Weights of a small mixture-of-experts language model, trained from scratch on English Wikipedia.
Size: 13 layers, width 224, vocabulary 4096, 49.7M parameters.
Experts: 32 experts in each of 13 layers, 160 SwiGLU neurons an expert, a softmax router.
Training: a variant of SOAP for the experts, 8587 steps.
Below are experts of layer 4 (counted from 0) of a mixture-of-experts language model. Rows are named router (the router's row for the expert), gate (a neuron's input weights, with its number), up (a neuron's input weights, with its number), down (a neuron's output weights, with its number) and show model dimensions 0-223. Each number is 50 + 12 x the weight over its row's rms, rounded and kept within 0 to 99.
Before each expert's rows: a language model's description of what the expert responds to; "comes before" lists some tokens at least twice as common just after its tokens as in all text. This comes from a sample of Wikipedia text that the model never trained on. Tokens count by the router's weight.

# expert 13
Description: Numbers and -ing suffixes. Number words and digits in tables and counts, plus -ing verb endings, such as two, one, 7, 0, losing, letting.
comes before: " | ", " |", "; ", "–", " to", " the"
router:47 59 52 35 30 39 50 43 46 63 50 47 56 50 51 38 65 50 62 51 21 55 50 33 48 48 55 63 60 38 36 33 39 65 30 74 59 48 41 53 64 15 32 63 52 54 50 31 27 43 38 60 37 79 54 40 56 37 24 56 34 55 27 45 48 63 45 46 42 58 63 53 58 55 38 35 87 58 64 46 54 53 33 53 43 46 46 45 46 50 48 45 64 59 59 67 24 56 58 44 56 49 64 67 75 52 49 55 65 62 46 60 44 46 59 49 42 46 53 52 79 55 63 57 59 30 65 38 28 35 58 65 49 63 58 41 33 34 47 45 44 41 47 43 78 35 45 51 55 61 46 58 50 86 46 39 35 50 49 49 67 63 58 34 56 26 54 57 43 44 52 44 40 49 45 66 78 55 55 55 41 37 50 60 45 39 39 56 54 55 52 62 47 36 49 23 61 40 31 33 48 48 59 46 38 45 33 44 45 47 60 43 57 51 39 52 48 51 45 46 43 79 52 71
gate2:71 55 50 32 39 40 50 63 42 62 46 64 38 45 66 57 56 48 38 47 51 47 39 38 49 65 50 36 89 66 53 71 32 54 48 46 37 40 56 50 41 39 80 78 44 57 44 37 50 41 31 49 42 71 70 44 47 47 42 44 63 36 62 54 53 47 58 66 67 54 48 39 59 38 54 42 55 61 53 28 43 27 55 54 63 48 48 68 44 49 74 64 44 68 33 25 55 56 49 72 18 54 57 46 65 54 49 43 41 32 47 60 54 42 33 38 54 44 68 44 53 55 47 46 47 79 39 36 27 47 54 66 59 48 48 65 35 70 57 40 48 30 30 63 53 45 48 58 56 36 37 52 35 50 49 40 57 50 66 55 51 59 58 39 37 43 60 40 34 61 34 45 53 43 34 48 50 49 60 39 64 29 58 47 41 41 56 61 47 51 48 47 71 62 45 57 64 71 38 45 83 40 43 67 59 53 50 58 69 27 54 47 47 27 58 52 39 36 45 55 66 33 39 33
up2:41 55 52 40 75 56 42 34 81 47 46 50 49 53 47 55 49 47 48 50 72 43 36 71 58 35 60 51 26 58 45 29 65 54 43 59 48 37 60 62 46 71 36 36 56 50 67 65 40 58 48 51 31 60 59 67 52 45 68 51 61 52 46 49 52 44 44 42 28 38 38 54 29 41 39 43 65 45 46 59 37 70 43 43 61 28 35 21 42 37 27 45 58 44 51 47 44 51 59 53 73 56 44 44 32 66 49 49 49 74 35 42 58 43 55 65 51 62 43 68 45 37 44 33 46 60 65 53 50 22 65 39 48 48 42 32 47 51 46 48 28 60 40 58 62 53 67 43 54 55 46 35 50 44 39 47 33 58 20 34 35 32 48 55 50 49 60 48 62 38 69 56 41 48 64 66 44 52 49 42 37 64 74 70 67 52 46 38 31 48 78 44 34 59 31 44 47 50 42 72 33 57 48 52 58 51 46 27 66 39 41 43 38 54 46 58 45 35 46 34 34 52 45 83
down2:43 24 41 27 41 46 58 58 51 66 47 58 57 66 45 35 44 48 45 38 44 48 60 29 51 45 45 34 67 48 54 42 41 32 65 36 63 63 66 45 53 27 59 48 66 37 51 54 36 57 41 56 47 65 48 39 69 51 46 51 39 57 31 31 59 57 52 35 35 66 56 37 42 60 42 33 66 45 73 37 62 56 34 64 47 24 59 73 27 52 47 54 48 55 34 50 61 31 57 62 73 54 45 59 61 39 56 40 42 54 61 32 48 47 23 70 61 72 58 50 65 53 46 48 57 67 27 51 31 38 65 60 57 31 47 59 54 40 50 53 47 33 48 52 69 60 73 34 57 57 35 46 57 49 56 48 45 57 73 75 50 43 34 49 23 64 38 52 61 65 64 42 52 47 50 59 42 47 39 40 72 49 60 57 39 38 57 50 41 45 48 56 68 50 33 42 34 56 47 59 57 46 59 79 63 38 70 58 40 34 64 35 36 62 65 56 33 64 58 40 36 56 62 44
gate3:43 45 60 51 49 36 56 52 75 39 56 70 57 64 61 61 42 33 58 32 49 44 36 64 65 42 55 63 52 62 55 48 41 40 38 34 46 64 34 42 73 57 35 39 38 53 57 57 49 56 49 56 39 56 45 38 57 55 48 38 47 51 74 45 55 50 47 54 46 60 42 39 39 58 38 30 41 39 60 50 73 39 76 75 32 39 43 48 65 49 48 41 77 56 37 61 23 33 66 45 49 61 58 53 41 59 46 36 50 68 53 52 61 48 37 50 28 65 39 56 67 52 46 58 72 37 60 30 41 60 47 29 62 42 48 68 26 40 42 59 73 64 36 31 32 55 41 58 51 49 40 47 45 48 38 28 69 48 61 44 56 67 55 47 41 60 52 64 67 36 62 61 60 53 58 62 51 63 46 39 67 45 50 50 52 45 18 48 66 34 69 55 45 28 58 58 47 59 33 75 26 68 54 47 61 47 48 59 48 24 50 47 41 52 63 71 54 51 57 65 56 54 77 44
up3:63 29 49 34 28 65 28 34 51 49 57 67 59 40 66 69 68 43 48 64 53 44 48 57 52 45 30 25 35 56 45 45 60 36 75 48 10 51 37 48 53 42 57 26 43 72 49 54 47 46 51 55 37 56 58 65 39 59 63 57 78 73 58 23 55 72 38 53 37 29 40 21 62 47 68 56 32 35 43 48 48 27 71 55 59 34 64 46 54 56 43 56 44 56 44 50 32 62 54 37 54 51 58 61 34 49 59 54 47 45 44 71 59 43 57 73 58 30 37 51 37 45 53 47 45 50 48 42 37 47 48 53 52 33 74 58 35 38 46 66 47 61 47 50 44 37 47 59 48 59 52 42 49 52 53 81 44 52 58 56 62 53 51 46 44 48 28 61 34 31 39 38 50 29 43 54 41 18 52 32 57 57 45 60 54 58 42 78 44 41 68 49 61 47 38 53 49 43 65 51 54 50 37 49 50 59 45 37 64 67 52 41 48 40 33 45 57 70 47 57 48 63 46 54
down3:54 32 47 58 54 38 55 44 36 28 53 34 65 45 36 35 33 46 57 42 55 53 55 53 49 49 55 42 60 47 45 54 55 43 39 59 42 38 18 42 37 51 34 46 55 58 56 50 42 45 38 47 51 46 68 28 53 40 31 54 43 44 47 44 45 60 66 38 48 43 37 55 35 45 41 58 52 84 58 45 62 56 35 60 46 55 72 67 38 67 42 33 66 54 73 60 39 44 48 56 51 61 74 55 64 32 36 35 44 27 65 65 58 57 56 55 65 57 57 89 29 61 40 31 47 60 48 55 39 47 57 48 25 54 70 52 57 54 41 59 56 36 44 64 60 36 48 29 63 60 63 73 51 65 64 41 63 47 30 38 45 39 63 45 44 46 55 68 47 21 42 76 47 32 48 52 54 54 27 85 58 39 67 65 69 42 61 67 49 53 30 66 53 46 38 64 60 35 56 62 48 52 43 48 48 47 46 46 48 53 56 49 46 59 42 69 56 32 56 43 38 63 44 59
gate4:61 28 39 51 45 58 44 41 57 43 43 53 36 51 23 19 16 57 54 47 38 46 48 59 49 67 70 50 54 48 51 47 56 48 65 47 56 49 59 38 39 58 45 58 61 53 49 56 65 43 46 42 51 47 51 43 51 36 50 23 58 41 60 94 34 27 49 36 38 59 42 58 47 63 39 42 37 58 57 54 54 64 49 47 54 54 72 65 58 75 64 35 48 57 56 48 59 20 29 57 34 49 46 67 52 57 44 67 39 50 48 51 41 30 49 62 66 47 43 60 18 66 35 43 62 19 67 61 48 45 50 53 40 52 66 57 65 33 51 44 38 40 53 59 45 40 41 68 50 47 39 39 62 60 44 74 43 33 63 55 49 33 46 43 53 38 45 65 63 46 44 46 52 41 46 68 54 51 54 29 61 50 55 70 28 54 44 51 61 52 47 51 46 42 52 58 48 55 37 76 38 66 56 60 60 55 57 39 48 79 32 55 52 45 31 34 36 54 57 66 30 41 59 31
up4:66 44 55 46 41 44 43 24 61 50 31 60 42 38 29 64 32 25 28 50 36 47 50 49 31 56 57 45 50 66 43 46 55 53 48 55 40 64 57 46 60 56 59 43 55 68 60 42 52 32 58 53 54 52 61 66 50 33 31 43 42 38 42 62 55 38 40 34 42 72 67 52 25 45 45 57 44 64 46 60 45 53 59 72 58 24 37 51 38 74 41 35 51 49 49 44 56 64 41 62 51 38 52 58 40 58 74 71 54 49 55 58 55 44 56 67 55 51 42 62 23 54 30 61 49 40 74 62 38 45 44 44 56 48 66 42 51 38 60 62 61 77 59 38 64 44 55 72 43 70 61 63 37 59 55 56 36 57 69 52 38 49 61 55 62 67 49 40 40 22 63 15 74 44 47 72 45 47 55 69 57 32 52 74 53 29 49 59 48 47 39 74 46 52 59 51 54 51 36 45 55 51 58 47 44 69 48 59 60 56 43 67 41 33 34 42 59 49 75 61 52 59 54 47
down4:52 36 39 64 59 71 33 33 26 59 68 31 44 54 56 63 49 33 42 47 47 51 48 32 22 63 51 66 36 37 69 63 56 32 50 62 55 43 54 45 49 56 40 68 41 41 58 37 31 57 46 49 24 27 64 58 43 39 41 76 31 53 47 49 32 46 46 46 71 71 56 52 44 59 50 42 24 62 38 27 51 34 39 56 63 43 31 41 58 40 50 26 57 48 35 49 81 48 52 50 53 56 59 46 24 38 52 52 42 54 56 34 44 55 65 46 51 56 51 72 44 68 44 50 71 64 41 43 65 68 41 59 34 38 48 53 43 38 37 47 38 66 69 53 44 52 50 54 60 59 71 38 74 41 33 50 65 38 45 34 43 47 57 41 44 55 42 53 50 42 50 75 49 55 67 66 38 34 44 63 57 59 30 63 55 51 33 65 48 68 51 42 49 69 55 50 80 59 61 55 64 43 46 49 50 68 59 60 45 48 50 59 64 43 41 55 71 36 52 35 64 54 41 50
gate5:46 58 57 74 77 45 27 51 67 51 69 34 54 47 70 55 69 41 52 28 68 37 51 62 63 34 57 56 52 39 28 33 44 51 75 34 37 55 57 47 72 42 48 65 53 42 56 33 59 50 55 47 57 54 34 36 58 30 60 54 68 36 45 67 46 61 55 38 46 53 48 53 46 56 47 26 51 31 49 44 39 79 46 54 18 42 59 52 42 39 50 35 39 50 64 57 46 45 45 53 46 35 47 40 34 36 35 57 49 70 71 46 72 46 34 56 39 53 49 41 49 52 46 28 50 57 56 65 62 44 71 45 39 67 28 51 46 60 68 27 43 81 43 49 42 34 71 54 55 27 47 49 59 61 54 53 63 53 63 51 28 28 38 23 30 52 35 38 51 59 55 39 40 47 58 31 64 50 40 63 48 49 52 34 59 37 51 49 53 43 48 38 60 54 36 41 50 49 37 38 55 52 45 22 36 51 48 59 47 53 60 68 50 30 52 43 57 52 58 47 33 35 50 53
up5:50 46 38 48 46 64 64 48 35 49 60 35 44 73 40 46 56 47 45 63 48 36 62 31 52 67 28 52 21 34 40 51 64 55 35 47 46 31 61 58 38 69 37 44 64 45 40 63 52 48 43 43 47 43 42 67 62 39 36 54 39 43 51 43 34 61 53 62 55 56 69 64 38 48 61 30 52 65 57 52 48 38 49 48 34 39 39 54 33 51 51 68 69 35 62 61 50 69 69 73 46 48 66 79 58 25 48 43 27 65 46 76 44 47 45 64 58 69 58 46 53 35 40 45 34 34 40 45 39 51 47 36 48 50 70 59 42 60 58 55 50 66 36 63 59 55 65 68 58 51 47 55 71 55 27 47 52 61 62 43 53 62 52 45 55 32 47 57 51 37 23 41 60 62 40 50 36 29 57 65 44 74 51 62 63 28 32 50 45 65 42 41 40 32 65 40 39 21 58 58 43 60 50 44 35 43 49 43 37 58 52 45 56 48 50 66 53 67 82 44 66 51 45 33
down5:30 39 57 60 43 28 61 51 65 53 33 40 28 37 61 35 39 48 34 54 30 59 48 50 39 58 78 72 76 67 54 58 69 35 45 45 40 70 32 38 63 55 60 48 40 46 45 66 44 44 42 59 67 17 64 48 39 47 51 71 65 65 28 44 54 45 47 54 49 53 45 51 39 61 52 27 39 72 67 65 52 64 56 27 40 53 64 58 45 45 56 42 53 41 56 46 45 50 75 30 53 68 33 63 48 53 56 24 59 45 54 42 37 67 48 45 63 32 33 53 48 53 51 46 46 39 76 54 68 43 55 65 40 48 41 49 38 38 65 49 41 46 32 54 59 44 63 47 43 51 60 50 59 48 58 38 51 46 62 35 52 23 39 70 60 32 48 44 59 49 44 57 58 51 62 46 59 58 34 55 61 47 44 48 47 45 28 44 23 44 56 48 43 50 41 28 31 26 43 47 46 45 68 45 38 56 61 53 32 58 46 38 56 70 44 43 30 33 51 64 73 37 37 50
gate6:46 45 51 39 60 44 34 50 51 51 62 43 57 60 91 30 61 60 34 65 43 61 53 58 33 55 51 51 53 44 50 38 49 59 51 53 59 64 72 47 50 57 63 52 62 49 52 57 40 42 35 46 48 47 34 47 29 53 65 61 57 40 52 35 68 54 26 37 71 43 62 55 38 59 43 46 62 64 58 52 46 58 46 56 53 54 58 40 36 30 56 51 44 45 50 49 49 52 38 59 59 28 38 55 39 58 36 56 65 45 38 36 30 57 67 39 54 38 50 38 41 40 42 52 49 57 74 65 46 43 52 40 55 50 27 59 74 86 43 28 35 41 50 74 73 48 46 18 84 58 43 68 35 42 48 52 49 42 65 51 45 51 46 31 41 43 45 63 30 42 52 58 48 71 48 35 51 32 50 58 45 51 53 41 50 45 45 55 70 25 65 57 66 50 52 31 40 29 51 66 47 59 59 50 42 47 71 66 62 58 28 52 61 58 40 42 59 45 34 76 64 36 41 66
up6:38 41 74 63 45 52 46 38 74 50 66 58 45 45 31 41 62 34 42 44 73 53 49 47 57 68 41 51 41 53 40 56 47 84 51 54 33 38 58 60 56 45 55 50 28 25 47 53 38 55 44 66 54 44 55 69 45 48 63 51 62 46 56 69 18 59 73 36 48 51 37 50 48 38 67 49 52 67 45 58 47 53 38 39 54 52 58 42 41 66 39 68 66 47 51 39 62 47 48 31 71 64 71 63 60 46 54 52 55 63 36 52 65 58 50 53 61 54 54 33 30 42 45 35 58 63 51 58 49 49 57 48 51 33 54 31 42 35 54 62 45 43 71 23 54 58 57 50 52 15 44 33 33 57 54 72 46 41 34 32 66 44 70 54 48 62 26 38 49 37 58 32 47 37 53 37 60 64 44 48 34 60 52 55 61 37 55 37 23 46 53 33 22 62 58 59 47 49 58 52 50 36 56 54 51 53 46 27 42 29 52 51 56 35 45 54 34 57 60 43 33 45 49 22
down6:40 36 50 79 54 44 43 38 38 61 39 41 34 50 58 45 49 66 23 64 45 46 47 61 61 35 54 57 47 60 38 45 25 63 63 67 45 56 40 55 65 44 76 52 58 49 59 69 49 27 57 51 50 56 45 50 55 50 69 63 44 42 38 58 73 56 47 57 72 41 63 61 40 45 50 62 48 51 59 48 47 53 19 47 60 57 48 56 58 66 62 48 50 37 45 28 66 48 57 57 64 66 66 44 57 50 60 69 59 61 49 39 75 35 68 33 63 49 51 45 59 48 71 67 75 54 36 30 54 49 47 64 35 30 60 46 54 59 41 81 57 51 51 62 56 52 58 47 52 49 55 53 70 60 31 60 62 34 65 47 62 35 52 88 67 62 25 61 59 43 69 39 58 22 50 55 32 56 49 58 46 46 52 66 69 39 65 40 36 41 61 30 62 44 47 50 43 52 34 54 37 53 41 49 29 48 62 64 41 66 64 58 61 64 63 41 60 53 52 48 46 58 51 46
gate7:63 51 27 66 52 60 41 43 65 46 36 39 67 45 39 48 45 55 46 38 46 61 46 54 43 36 49 42 48 31 57 25 32 45 55 47 43 32 44 09 62 42 44 77 55 30 43 65 54 57 45 56 62 43 51 71 59 34 63 40 59 46 46 66 45 34 59 63 48 48 31 44 44 45 42 35 66 42 27 27 62 49 36 57 50 57 47 65 54 48 56 70 32 66 67 62 66 50 73 81 45 29 54 47 56 55 56 59 50 37 52 16 59 18 50 61 52 52 40 28 59 63 47 31 57 68 48 60 44 51 53 40 35 55 51 45 59 48 49 66 34 62 54 41 62 42 38 45 60 27 68 26 37 58 62 55 57 45 58 56 72 59 25 49 49 48 48 41 36 56 59 68 54 54 42 56 56 50 55 52 55 49 40 39 64 40 58 56 48 35 67 41 48 42 58 35 48 38 54 55 45 26 40 49 64 31 56 26 62 48 57 48 54 65 46 61 58 41 57 63 63 47 65 52
up7:37 38 49 44 49 41 75 47 57 43 53 53 51 54 47 64 66 15 66 47 70 37 52 35 47 46 46 62 58 67 52 77 59 43 44 51 74 56 49 60 52 29 53 48 49 41 32 61 68 47 54 33 62 67 44 59 60 43 41 54 41 47 59 50 50 57 41 33 32 56 51 51 45 45 67 44 34 36 45 63 46 23 49 48 33 29 62 68 75 31 30 52 42 49 40 47 39 40 35 45 46 45 69 47 45 51 55 46 64 68 33 50 47 72 59 70 54 37 36 49 39 50 41 53 26 48 33 50 23 44 46 40 41 61 71 40 39 45 36 38 48 45 33 42 46 48 49 31 70 47 52 47 52 34 68 40 43 47 52 38 17 54 62 36 41 50 52 47 57 45 34 49 51 61 58 69 55 51 49 41 34 49 51 36 80 58 36 29 39 51 40 67 25 55 49 29 57 47 44 51 30 49 44 58 51 56 28 69 76 66 55 46 40 34 59 43 50 30 34 52 53 39 56 40
down7:35 66 62 39 21 37 56 45 31 49 66 53 56 46 52 59 46 28 43 63 35 36 68 31 47 56 32 32 61 67 47 37 48 48 68 49 40 51 59 52 40 51 39 31 49 42 71 32 38 77 55 37 35 49 35 55 60 36 55 32 53 58 52 47 53 53 46 46 59 32 55 43 63 57 58 57 43 60 42 64 73 69 69 39 55 34 50 45 65 44 50 65 29 40 45 48 57 67 46 39 44 30 47 50 43 46 65 53 52 59 50 52 41 42 24 61 33 45 75 48 52 43 36 32 48 55 55 46 50 35 61 49 24 26 57 42 52 50 60 46 53 36 26 55 67 49 34 49 65 62 36 73 38 64 58 46 28 47 40 56 45 27 36 34 56 64 44 46 60 63 32 53 47 37 54 40 61 46 59 28 67 66 54 64 40 51 67 58 51 44 42 39 66 62 27 56 44 59 68 56 45 54 62 50 60 52 63 65 35 46 58 70 60 46 55 36 35 37 47 35 42 29 29 43
gate8:46 40 60 56 44 52 42 66 53 50 55 43 46 75 40 64 59 51 63 50 50 71 40 46 66 52 45 52 38 50 67 62 49 47 64 31 39 68 35 62 53 53 50 58 41 49 48 46 55 60 42 61 60 86 42 41 49 55 40 74 53 41 65 90 55 40 63 31 50 36 42 64 46 60 49 38 49 47 38 51 53 54 50 38 34 53 32 47 58 44 46 48 44 45 22 48 63 54 47 69 53 70 59 47 44 22 51 61 36 17 69 43 49 42 41 57 45 53 49 35 70 34 48 36 52 47 69 41 43 29 31 65 38 67 58 64 49 58 49 41 66 43 52 70 49 44 45 68 46 63 31 47 68 42 55 59 28 48 48 61 64 56 53 68 51 61 61 42 49 32 64 41 40 49 59 40 45 35 37 31 41 49 34 61 55 60 47 65 42 48 78 51 52 63 45 28 50 44 61 51 62 59 62 56 52 54 52 43 48 51 28 42 65 68 39 70 38 53 64 26 35 25 70 56
up8:43 43 47 36 46 31 50 50 45 41 58 31 56 51 61 48 50 47 53 19 41 64 63 42 35 47 45 39 50 52 48 63 59 61 57 46 41 65 52 33 33 43 40 46 18 61 71 44 33 44 41 53 45 72 82 58 45 33 51 64 50 44 42 38 25 38 38 50 32 38 56 48 60 47 41 28 60 47 71 52 60 40 54 46 58 43 51 34 29 67 53 50 29 61 59 61 67 29 40 37 51 39 57 31 46 54 67 64 56 41 23 44 70 44 46 41 64 62 49 45 39 50 61 59 59 47 64 66 50 33 60 58 74 44 50 36 49 45 62 43 39 73 55 63 58 36 66 62 54 41 47 35 65 59 52 56 17 59 38 50 49 42 30 50 55 46 70 66 39 33 50 62 36 50 58 31 38 53 47 49 49 39 41 37 65 61 56 62 36 58 46 39 66 73 60 46 31 43 66 39 55 30 47 64 41 49 40 68 36 36 37 60 48 57 39 41 63 57 49 30 43 32 36 52
down8:62 55 32 42 42 60 19 73 34 53 35 73 78 32 53 47 43 54 45 30 41 48 56 67 48 64 50 50 42 64 51 32 41 42 59 48 56 47 39 65 56 53 31 54 49 70 31 45 40 65 51 68 57 52 78 43 43 48 42 25 55 48 49 47 66 48 59 58 51 64 60 67 54 47 56 57 61 57 51 42 46 48 59 71 44 47 48 47 48 64 35 45 45 33 66 67 48 53 49 68 40 58 68 46 32 51 34 38 51 53 55 48 56 39 33 57 51 41 32 60 61 33 46 50 59 61 43 38 49 36 57 54 60 44 59 45 43 52 17 55 26 73 39 53 53 53 65 44 49 44 51 49 56 64 31 40 67 60 56 46 38 71 53 63 46 72 35 52 66 55 35 73 41 39 43 62 52 64 41 60 45 52 42 59 32 51 64 40 25 48 49 66 47 44 61 23 56 55 54 57 56 54 47 50 30 48 36 63 38 65 51 31 46 49 69 80 27 37 62 66 66 43 76 54
gate9:66 36 46 42 51 54 47 62 31 73 46 58 64 63 57 43 58 74 36 63 46 41 47 29 52 43 50 73 34 61 65 53 54 42 53 75 42 58 73 62 68 67 56 40 46 53 48 57 53 55 52 53 56 45 63 25 51 36 46 55 50 55 61 51 71 51 53 40 56 58 76 51 60 23 27 42 48 65 36 38 28 48 50 38 64 50 53 61 43 37 66 20 65 38 47 55 34 52 69 47 56 55 58 56 35 49 47 63 46 56 49 33 43 58 48 53 53 36 51 56 50 52 80 57 43 37 41 43 48 64 60 55 80 49 62 37 46 45 57 23 58 47 37 39 59 60 34 43 25 54 50 55 75 49 60 35 63 67 53 64 46 44 41 61 52 44 49 70 43 33 41 51 58 60 75 66 41 58 72 40 66 40 40 70 43 25 61 41 60 43 48 49 40 55 61 64 31 18 47 48 38 53 63 58 27 33 61 42 43 50 48 37 64 57 49 59 54 49 65 54 45 44 41 45
up9:49 51 54 53 42 48 47 54 42 29 57 38 57 34 64 51 56 45 67 34 28 50 59 78 27 66 49 45 81 44 55 48 46 45 37 61 60 60 64 57 33 42 59 79 46 44 49 31 51 46 57 44 49 41 52 49 51 34 41 41 54 62 79 63 35 50 55 52 61 67 54 42 52 60 63 52 75 50 73 62 46 36 66 30 60 59 56 56 63 58 41 45 56 70 43 55 42 62 51 48 16 53 48 63 57 49 63 53 64 43 65 41 59 42 55 54 56 77 15 41 52 52 46 46 77 53 44 65 39 58 45 50 38 50 41 54 32 37 55 54 32 37 34 33 51 39 42 73 43 60 54 55 59 34 63 56 64 45 71 25 45 68 62 62 54 38 42 43 43 48 75 40 61 59 25 31 51 44 44 52 51 40 50 30 70 58 46 42 46 55 53 51 42 41 60 56 50 31 45 66 63 60 66 59 47 26 47 52 35 51 51 65 39 38 38 45 51 35 62 51 43 48 25 64
down9:38 48 41 49 42 48 51 39 66 48 51 61 72 46 48 55 56 50 37 50 53 57 64 61 74 47 63 48 53 41 52 45 26 56 65 43 64 70 60 72 61 60 58 60 61 44 46 62 31 49 57 36 50 58 39 61 52 68 45 36 53 53 51 42 39 52 47 21 29 34 41 63 53 47 34 68 48 40 35 55 25 49 36 47 50 41 63 58 56 61 48 79 24 46 36 63 55 49 43 74 59 53 44 39 28 26 55 45 25 41 39 55 83 58 38 43 41 56 31 60 21 64 40 46 59 50 47 68 43 66 36 47 38 54 40 52 51 59 48 52 40 63 39 56 62 45 54 59 40 64 67 53 59 38 30 71 31 62 61 65 48 39 42 31 46 64 43 55 43 68 63 41 65 49 57 36 35 50 61 49 62 57 63 73 73 65 53 59 51 39 46 56 46 57 66 56 51 39 44 25 32 68 45 57 66 57 55 54 41 70 26 33 48 47 59 61 41 59 46 46 38 55 63 39
gate10:49 27 54 47 32 64 55 67 49 48 66 41 62 45 46 56 58 17 44 57 60 32 38 65 67 55 50 80 66 67 64 49 39 40 58 53 56 75 58 34 26 53 26 42 49 43 37 57 43 56 65 80 49 26 63 33 55 45 45 48 45 56 41 55 60 55 50 44 46 48 45 40 46 35 33 51 46 38 44 34 62 32 63 47 53 44 37 57 58 44 18 32 23 52 52 63 44 54 49 49 72 51 52 60 29 74 47 43 44 43 65 60 61 56 37 43 50 60 57 27 75 50 70 56 52 68 48 53 58 50 43 65 60 45 37 32 51 40 54 49 45 43 50 63 52 61 48 53 56 57 40 47 47 50 52 51 61 55 66 46 49 59 45 39 48 37 58 40 68 38 59 62 59 62 32 77 55 54 59 69 46 24 21 39 69 35 48 29 62 72 50 55 52 45 62 46 50 31 62 36 38 44 65 42 64 47 56 53 75 48 49 43 32 63 52 52 62 63 69 51 53 48 54 63
up10:63 64 61 54 39 60 57 58 55 32 44 61 54 43 44 69 68 46 41 62 47 51 45 74 44 57 42 35 40 41 64 59 35 59 48 40 67 58 56 57 45 45 39 60 29 51 44 45 59 62 55 64 69 46 68 44 60 33 58 49 54 57 45 58 50 41 28 51 53 42 37 57 51 57 69 35 44 47 32 55 11 47 66 27 54 55 51 76 55 53 45 37 42 48 60 34 61 31 43 38 62 46 46 53 61 54 54 62 52 34 67 44 50 48 43 65 65 82 27 45 69 35 53 44 47 51 50 38 37 57 44 38 52 41 46 55 48 48 42 51 74 51 44 45 31 49 63 51 54 63 59 59 64 36 44 39 48 70 39 32 53 40 54 28 38 43 33 29 48 79 28 38 39 29 52 44 58 30 52 49 57 52 64 52 58 41 31 54 42 53 62 48 62 35 44 32 50 61 44 55 54 47 38 33 51 65 61 55 69 47 49 63 71 50 59 60 78 33 50 24 78 62 28 37
down10:46 58 42 51 45 59 21 53 49 34 82 61 45 40 26 50 56 38 64 63 45 60 51 50 52 34 49 55 54 31 44 60 51 56 44 45 33 54 52 48 53 65 46 39 56 59 66 60 44 48 50 49 72 60 56 51 32 30 56 27 69 42 62 52 51 36 80 53 53 29 54 47 44 54 49 60 43 88 38 58 48 43 44 35 47 83 36 77 38 57 50 51 49 48 56 45 41 37 49 56 51 55 43 56 53 34 69 58 50 77 53 52 42 53 41 55 68 59 47 66 54 43 28 64 61 52 28 44 57 46 47 47 49 65 20 53 53 51 69 53 45 38 45 64 70 61 49 58 59 45 46 55 36 42 40 29 58 63 68 54 33 52 65 61 49 54 56 49 46 25 76 54 49 69 51 38 41 44 58 34 42 53 58 60 62 48 24 40 49 66 48 47 57 39 42 62 41 26 56 35 48 29 55 64 50 58 53 33 82 39 54 28 42 26 59 55 65 40 59 48 46 40 50 54
gate11:42 50 72 50 42 55 54 38 48 57 42 84 47 33 55 52 56 46 25 34 37 52 49 62 52 56 55 40 35 56 31 35 50 58 32 51 52 79 41 39 41 48 42 30 58 66 52 32 52 67 53 60 48 51 68 63 23 51 42 61 57 56 47 41 52 46 35 50 53 54 65 60 56 47 77 51 61 54 43 54 43 31 57 63 40 53 52 41 35 32 66 29 44 47 58 51 52 62 54 71 43 77 39 68 38 44 60 43 50 37 61 50 45 74 63 35 42 64 33 57 55 52 70 42 49 66 66 35 48 49 44 53 47 48 61 44 40 48 60 79 48 48 42 25 50 72 33 60 44 35 31 51 46 45 23 48 56 53 57 58 44 43 35 56 49 43 54 58 46 60 57 37 40 30 63 45 34 64 56 53 29 69 70 27 66 43 48 48 65 70 62 44 71 32 61 50 49 82 47 55 45 67 71 40 57 61 23 50 57 51 36 55 58 48 52 44 55 70 45 45 44 47 43 42
up11:48 50 52 61 50 48 75 63 34 54 58 34 64 47 41 58 59 51 48 51 62 38 19 64 54 60 45 60 34 29 19 41 54 59 55 40 49 41 57 68 53 44 46 34 69 49 65 45 47 60 49 48 44 50 46 39 36 39 41 34 35 51 30 56 62 37 57 33 54 44 29 62 45 47 43 59 58 61 51 27 48 49 40 43 54 45 47 58 36 35 28 27 46 53 62 56 27 53 50 50 56 41 45 58 59 39 55 50 34 63 73 58 38 41 51 53 58 32 39 45 42 81 28 44 38 61 54 59 46 44 36 69 52 31 50 49 49 38 75 50 37 40 53 62 63 56 29 49 66 19 64 62 52 46 71 49 65 51 33 40 46 47 45 61 47 39 41 52 55 31 56 58 44 49 54 62 62 56 52 36 69 62 62 54 73 40 54 68 87 58 79 70 58 57 54 67 43 45 29 66 64 62 49 26 56 30 55 50 52 40 61 57 46 40 48 41 43 39 59 42 58 47 67 44
down11:80 59 42 66 33 59 40 73 39 62 32 37 67 56 47 47 44 46 37 42 61 48 53 45 23 41 43 45 42 42 61 58 40 40 56 50 60 46 25 52 62 35 59 38 49 50 41 49 50 40 46 46 31 42 28 58 55 42 42 44 44 34 43 61 66 33 50 44 55 42 61 67 45 61 52 39 42 78 36 47 57 40 73 59 55 49 34 41 56 52 40 45 63 84 52 58 31 38 34 50 55 53 41 48 41 47 46 39 44 58 67 35 36 52 42 42 44 61 61 34 55 49 67 35 44 48 46 40 55 67 57 46 63 45 42 48 38 66 39 58 24 52 61 38 68 46 79 43 30 44 42 55 56 36 33 39 67 56 33 66 63 45 42 28 39 32 52 50 58 70 59 49 29 59 38 52 56 66 70 57 34 60 42 52 60 31 67 49 56 35 47 45 50 49 25 40 42 65 40 51 45 71 70 66 61 50 36 51 33 47 74 47 45 42 70 60 26 51 68 62 62 55 49 57